{"norm_eps": 1e-06, "tie_embeddings": false, "dataset": "wikipedia_en"}
Below are experts of layer 4 (counted from 0) of a mixture-of-experts language model. Rows are named router (the router's row for the expert), down (a neuron's output weights, with its number) and show model dimensions 0-95. Each number is 128 + 32 x the weight over its row's rms, rounded and kept within 0 to 255. Numbers have three digits each.
Before each expert's rows: a language model's description of what the expert responds to. This comes from a sample of Wikipedia text that the model never trained on.

# expert 7
It responds to: Prepositions like in, from, on after "born" or similar verbs in biographies, plus commas before dates, e.g. born in Pittsburgh.
router:112109186142171154113134149190128134111102171128086063125086117117109164093165087131153134105057157143156151164123135177116100172119136117183105101167124121133146105141104127133114097175153173151175161157189175088136115142108153183084149160091183181136112099171088156085065105087137127107
down0:166119088125153090147145159164206122206182143062114110088141129169093119067088130102132185121102144142203073154154107162137150067100132182129102149134137148137157117139122154168118181153148168095138146163127120146084132168123180134116090134120153104095145098124115200137117093088113155105

# expert 18
It responds to: Verbs and verb stems in narrative biography after was, he or to, such as killed, decided, appointed, surv-ived, ext-, resp-, plus Cont-rol.
router:079096149118089201169095101120071132183142122111153162116137150074147118178194157089085125195112155133129152126083120104112102171096128078101105056147181114125183146115124143150118102128183143083085163136131114168119162149109187100130116122101118133087177122143192130145113122121154108179
down0:143123154061121200121113171124156107168114130142139123072060122074186139101154106129065122204114155067120066111112093118096129130089119088109127159123125090168143141106128093113092102141186073134099123170119104119112170121108180134150109178106141125087119073165128153177148079116090130110

# expert 6
It responds to: Opening pieces of a word split into tokens, often single letters or clusters, such as f, g, vol, conc, cr, sec, ext.
router:077116163138090137125073128085165113113119132089150135145109134090118130144124174148128118142134168139147166138132176112137126088113134081133139080089175148090148080066111173150138052088158159149177127167145104143169150142101098059159131089126158123088151142112142080187094154070183212114
down0:111169140146153075138141109122069135168128148069144167144138101080105141141156145135182157141127136111198135038123097130080069110172097092082176123147153129110150155139149119151147115089152133110113077093134127074094035137151180098126141110156159086121138146087171085121171169125157126147

# expert 9
It responds to: The conjunction and joining clauses or coordinates, plus lowercase word-start pieces like bro, sh, sp, st, resp.
router:092163101182093104171086082130168161106117133135121081095100120139110124061090154141186169193096084131099097075179142148137116153138124139088171113128094109150115105133063091119109108084189163154154081111179159120173127142112129170159144123099078098104159145160071152188111146134144120108
down0:100175119127143124134117167112145167119123097181136080122142109149088043123083157181147174092180120093100107174151150142166125094120206117109148122100113110168054183153088062155111152130131159103138111150134169171142170139133123153105152197111106123121128144153147159117107039111122099121

# expert 34
It responds to: The word of, plus inner pieces of personal and place names and date digits in cast lists and tables, e.g. My-ra.
router:127124150149186111116169105116089107205137130141109075169138110148154085183153129122205137142060099141151191134119149143122150167126130086137112168159115135167192170136146140123148152132113159074171173183145173154129160132142106179169174111139180161111136071153085179132124145159097139156
down0:141129163122122159147080125150103099121132166100102136194099120190125100113086095168101094095115107174139172151181127101136125154136146107139089130156123096089179128139176188173144136149136171156122168105094178095089109114163152186150108167135172197134156127136195111053072145145088113159

# expert 49
It responds to: First pieces of words after the, of or a period, e.g. Con-sequently, s-ag-ittal, r-ad-icals, Al-berta, with some commas and brackets.
router:095134075123096057138125095107115126153127153123068108127103106153089210158116109103118083164172134200124174143148134112118174151112124096161175194150200112113122117117092151099204152119146139117121135104168168154097132091154111136199165124156124139108065124142097159087125175126121171116
down0:184074097089155167163110150150167098214139177095115107140105158107126156146108137128169079178154141087163186123079103144136163187108153086098138222124128130159106125137138161149156123171128148135146114111153190138111110147156117102084139167118130126119049135093116167098146163109141116182

# expert 2
It responds to: Colons after field labels in taxonomy and biography infoboxes (Genus:, Born:, Driver:), plus "of" and number words like two, seven.
router:157173102164133125133135107148130170175100120115129097147132107159152164086117068167215079151136096158061131113086120177116117166160075133159116156149124149099175137169083091096115172124079140098117173169134147141141080094192142152129137118125129146120137142107031171148117111147069134094
down0:216149121110074088123105151144062116093145106112169142155158134132148122068125093142138106097078138148074106176120176158112091092195143102122072153107152126058168120108086106121118158101145150108126138136103117100128133095154159123108141061105113147190154116203145137103184105123120070132

# expert 16
It responds to: Words opening a description in biographies, such as a, also, both, several, numerous, after He or a comma.
router:142104160096151173128125098161112149176140157147048081160115128130153181150186105113149171120145132151182190163154098172092124149095095108158142108110081099178157163100127129129117187112142150120110099166106225129147134102140111126113192178090150170151103114070093113099165161119139122101
down0:159122150088214155091132124144124104127177093116124069199145149142086120102150106119091138124104100107168149125156120149156099143142109120090114095089098060123144128113114157126163169192078110153106147168064154092116145146146158146121100171085180106155050140115141163103103153120085049133

# expert 26
It responds to: Letters and endings inside Slavic, Turkish, Hungarian and Portuguese names, including diacritic letters ç, ł, š, ó, as in Gabriel, Wrocław, Küçükçek.
router:157122127186100181101193147126126116135108164110117082173143063139140092062111114141125144139086128131111082074163124196144156130164078141158137128134114137176159101087139121129084085205127122154119138194141125175168135142115131163135153084041105143178115104093087149122166109105105108101
down0:113094173090175126141105092128069163113072096179184133156127078068116171174116148146089113123123180141081107127091084133142146141137198116159180069139118130186072148130090127109116168108104107147226134090144104141146103084143150145123148108141141093105113154093164110132113097172106132112

# expert 47
It responds to: Pipes, spaces and numbers inside wiki tables and year lists, plus quantity or place words such as several, many, outside.
router:100111163150145155109137082130076098125076124125106125166103120162121146108144131135177162157137132153131169162168125096153116100085153128133102114160136169137190185171171067115106217128110138096147208123071192094130165119137077160078105131112153176092091129123124174104104136147094145073
down0:129121149142081118140094130099164137155095108115110181084106162103123135086163126124173156153111108080054119092139083089120087085157140111137170194135127130135104091085139092080121142129071117166091131045120108153168150125111138102156120132114135035151162146114072138180168166139134117059

# expert 43
It responds to: Derivational endings -ist, -ies, -ation, -ance, -ement after a stem, e.g. enl-ist-ed, enab-les, perturb-ation, con-ference.
router:150140147147142134117136140049197111203080139091134168140174129074113174165094118081107148074140143150112117163146139134124125153095162130136161117105122151148107106144178116154175156114079052109112151123129109159079129157076097139176139134114094115137110147113132040057114070128144080133
down0:131131107133120133109053145127119177086127114152148177103154101134101126179093139093117128126178180115149132116166164131117135140109168097205077092122153120095104102112078161112124136163073113160162147105125176139172166132136134031102110077140061134120091073124082154193163118124140128180

# expert 56
It responds to: Ending pieces that finish abstract nouns and verbs in prose, such as con-ference, involv-ement, fact-ions, stud-ies.
router:152172149147132193169152133033101096160089139138184106170132131084079093143087149107088067100114169164103116153155139145099126167115106167124152123078120178162097135102147097134161119106066080102106134117163095168085142172126102159151160153154098102106171160137155101103140127120109073181
down0:109159137155162164097134102120165092144136101136218196107112131132176189107123155114099105161192113160071116081166139085153108149221196133144098093179183154108117157121121128099098156158125122103127150201127154091120154118088182139143094124122119099106110128141084115138144138133080131121

# expert 42
It responds to: Pieces of personal and place names and numbers inside tables and lists, such as Lauritzen, Salvador, ITA, Racing, plus | separators.
router:124125154157115137129145169147105125144149126144053079163136104149144122175165123124104132153106117117149168106184102128094121161096181108171154111207141152171085109162133094117097138135136198121108191154068178100069163125123099150180163151135179175073127109101104205109141143142165157119
down0:111101099112149133073164102136150108129132148111100182143151096173129081154097161173165147169157131109148139141131116074153135207098160122141106123094066134145155127125196169142130182092152120160131136187065106143129161121067121115112090201177106075116098179077100143113138164122075107131

# expert 51
It responds to: First capital letter or syllable of proper nouns after of, the or parentheses, often Spanish or Portuguese, like Sant-, Portug-, Fútbol.
router:094085126151154151088100083166150090128167172088091097177091132106164169141119144056150150185131096142152150136153145185138179127114185102121143169169126105133139144191138115109138152145124149120097158128110137169085157126125098169157193122127155187100116100084104164071115205170114164152
down0:084095089176167103121155152145098110152174172125156154098121139108089130166125105151176117118149169104169124118096157194134141120105111111145152079176193082162133139130122155139158078087196122090131119178076119103191171124138153162184146146124130128205120137139085089136104128184121128065

# expert 31
It responds to: Verb endings and participles after "was" or a prefix, e.g. published, founded, recogn-ised, insp-ired, den-ounced, often followed by by, as, to.
router:090073124180159115139131108113125104204089145166110125146121108139140159170097148099083122145112116152074165186140120123099181118071184175102096113096103149109093139136157094120160150113115027087137114129173133118064171126117102086136097122171157162111151173090097108147119092131161131190
down0:115092116083179176124147120183215161115137216154156185077124084071119114086164073154114089178107104153130155136122148112131175211116131106149147113152119157142126092066091119142115170138121119121149156157130087160128129130174091162093100159163147149110122161113102117134138152096085105147

# expert 46
It responds to: Year stems 199/200 before the final digit, table row breaks, and mid-word pieces like trans-mit-ter, own-ed, casual-t-ies.
router:146125106173112099108127130154093133137174192170113091171102147134160173197121111082100173161092083095152118119156107159126162124079104096133164117142151087084093121118101112194150115133125147073162111170081175135077173106173117156166166189110119165079161108138113184096081144117135102108
down0:176106143119136143073107166143143159079123095134131103141093133062164095128154095131113094158133156095082145184116069192126088104179167137151112139140178108119132120182124094149149091176138103145078166112054142097091168120123106172155120084122098063047136112105108165158128143111095125097

# expert 3
It responds to: Sentence adverbs and adverb-forming suffixes after verbs like was or is, such as also, not, only, never, -ally, -ently.
router:130087137120197161094137112118149175141119115134065125109105071115092096134178168113108107081120101081172099168181143199116103100065144080176161084166118107135092184132127074148162170113089117107122121109126160146148104112166115138137122148117088150139202134111132147077131186119138094077
down0:156129090145051111136135081122158136151127115153119145148111102122139122179194108135097158144132153062167135151139214122112130067126105145102087127119091133082162086139166138119102123190115085137104099123114203095104119123136124138175092133122154078155199146088119115070173165074084132164

# expert 15
It responds to: Line breaks and list labels in infoboxes and taxonomy lists, especially Species after Genus, plus technical words like trans-, syn-, use.
router:142067172119126111115102120144134148144146104171142143119159237140173099099117181163107155143095125140080139162174092121165153132160105111133137117113105163082130183109134153101130180074074100098128074152086132160116141177162136075108072150065143144097154101099205130132126135124161111163
down0:126146141130119122118100125080167136166156165139160145104120162136139104192142122124130123176139155139148115114105082211078036087098056107116122176140152166094114133114167126173150077082174147070155186101124109139093124144070131078124067122166108134129062113157130105090140140164119124116

# expert 41
It responds to: Suffix pieces that finish a split word, such as -ates, -ade, -ed, -ing, in candidates, decades, accolade.
router:166096107124096200140133134099104088165071096131166156151104106103134127122121139144093067140155161109073088104120092120161168148099110176098130112122103138139126144139134093113136168065161020122119109097167135111068161129052164161152146128104087107143130152163198088147112125093122132176
down0:161210115108188079131123180152174154086141130159135122149117147143137144118147062152118088134099105175153109127110070173134123124128103153126123163161078118129171099089133107119177104099049131168187079151132068136112166132128134152137102176144164155114158062091122084180093126119081121129

# expert 30
It responds to: Blank space tokens between numbers in score tables, plus word-start stems like stre-, oper-, offic-, Sy-, Techn-, as in strengthening.
router:124135119158134114088125126159105148139191132150126076181098095143169107162171181102153144151104133072131182150189094115143188173068129097125074183104141071103155191147113121118153107160115119122161138133134156170104178153086108176143132156123110178095098170149088161070098165127119088118
down0:187136150171125116077062118090113146110124066102084117134088099171105160084151096119184150142145118133136096122129090103114102178255177146144146094108150129119132111156109105115177124105091106093120121114146105147129143106091135132108180180093176138144115087156176149088143125108155126136

# expert 45
It responds to: The word piece municip in election and place articles, plus last year digits, the word in before dates, and opening parentheses.
router:088104129114087157097121136151119082069069108110121105148085138112090117091182085132113202185072101105129133123062151180099158137121108141107146118204108096142089133172093165092090149070112116144158091101141132126097162142133183185086118123130129155110135168139101131124074103083115074121
down0:104180097141115150165127159152083140159128086183103126183064122149112091114137140128130133114139144139142104106112119123084071167124103075134081092111102196173070160114131144177141126052166134194088091122150144139168131175067131084176170120156109131107135156153171082172135103099107143152

# expert 39
It responds to: Second pieces of words right after a capital or consonant start, like t-ra-ined, T-ele-visa, F-ive, and initials of foreign names.
router:078048148174137069111070110193063139099144122161150146146100145151165159152101164163138139172139095108109159145150109042166165112099096127134132120140207198119103164128116107126081126125153147128118157136113132128141165098144147117145078169132134166154105083135141144118178177167149164093
down0:154136091113108081068098203107164074167078102122088159115083147148121150177205133083139082065149159134144138191160149110127108077135079084131084162146094128088148126166105102098126133132169149131103094130089141147141101179122168105150135110147116139143184156178146112153141134110144175169

# expert 33
It responds to: Pieces inside month names in sports season pages, especially Aug-ust, plus accented letters, digits and non-Latin byte pieces in tables.
router:169177101170133148093091110123106141153123135174091075200100122104175146132132142123117145162079145108132154118153132208086106163112148119155180095140102159124138147135105086133185131110138101143071107146076152168078172088080128192134120101073107135161113181071096161115123147153063133113
down0:156138135128149064185134123123186111146184156132127192120123137103146113120058114102118117103092133103098178117119182126084148177201142135096159158089126094077135148148105181153185156173149127121059086129148189116070160123151095141109146076143115123122142146091089132171132182135162098126

# expert 55
It responds to: Word-start stems in expository prose, often after a, the or to, e.g. foc-us, sugg-, develop, insp-ired, aud-ited, stand-ards.
router:086114102152098038139125126120128136140124115142131115179150088188139154062133184105119109085128165109099112131130149115144223139101173171130070117142098100142117137124100149169115146112178179119129142130137137112185104098171044098176127185092134144103156177149172090116097114086138123153
down0:125147136168135140096092079096049145103143147114168141111069173118114143133152038160164115099208165102121092149125156178205143132127097121095128110135154106179080130135163147097134118166131145075150125114105141123152064155141157122102125144104109171088071150120132109160131105148161047143

# expert 63
It responds to: Pipe separators between numeric cells in sports and election tables, plus semicolons in number lists and signs like minus.
router:105107101162151136115171184125076120056154077121054102166114141107148077149128094151166131160107137085173130108159100166104067100109125080160151177099114116188140114154123099098099072103146081115107155101073134100131122138109120179200135093102093186124156082111085151141140102133134122109
down0:159146124123179079159138160201084110109097108077107097147171081121150181144121122099179094140136171123136122157101112101113127077125138134141187090103144111114161090153167134096095151145088083112088014138158128124090146171141103102161112102193108104141153148209164116119132105118141113143

# expert 17
It responds to: Single letters or short pieces inside rare proper names, such as Reichen-h-all, Wil-c-ox, Fre-m-antle, and the word same.
router:088089157142149115128089112093120109149148151147112070152107069126129109129142149091174175194104090143157123103150162133076118179123148137157130114184072177186134159072166084092127178105140149100104157158097173174082149121170087113171131126125110181138146077101117200137130159116103135177
down0:096135146120144152157098064136181133114079161145166148112091080146186037111132143114089136102113119153104182068129151161174046154111133139176161167165111165140064123131112172143119116116092119178168120169119096100128126124142141050118112111177151115158133160127130169139117155143089164097

# expert 22
It responds to: The word and, plus verb and plural endings like es, ly, making, having, in explanatory prose, e.g. chang-es, then.
router:179132050168152118083108117136118155175123083124091103126137190160116139062074036161113058144138124113133098138105105158143183117078148123101183137183109127165081159116091123126111180115129168135111132144146108124161087141133118116203133108100086158107112187158119140157165112152143130139
down0:134172131127075131096138111164104217074148130134125083104176108101127128111101169163181108145095112104097136143146158167096082127142099119113151097072117116025149100113140056167093150102147114108117148134126172098158139147091169104127158113113174169133111063110103126154135172103086182097

# expert 44
It responds to: Table cells and line ends in election and results tables, plus piece after N or S, as in N-ord, S-yn, non-.
router:173056081123097101078117144177086115144129128077101153168071143206109078123149109162158100184089037140193148136128132179105149091099151172130122154122196126147129132165139103072116136090143138102100087171123154153119148114117125130145120152136088149137147091119117131102145155167091083108
down0:093138093162093120112121152120188056150153147144117049206159131135167076092149107109114112097137072162142206153135146121120158143172109078141148130088143126146180114115150101171105091139126170116126062110105176104146172200092105175113110109123135131139085113153098112147135087137123172162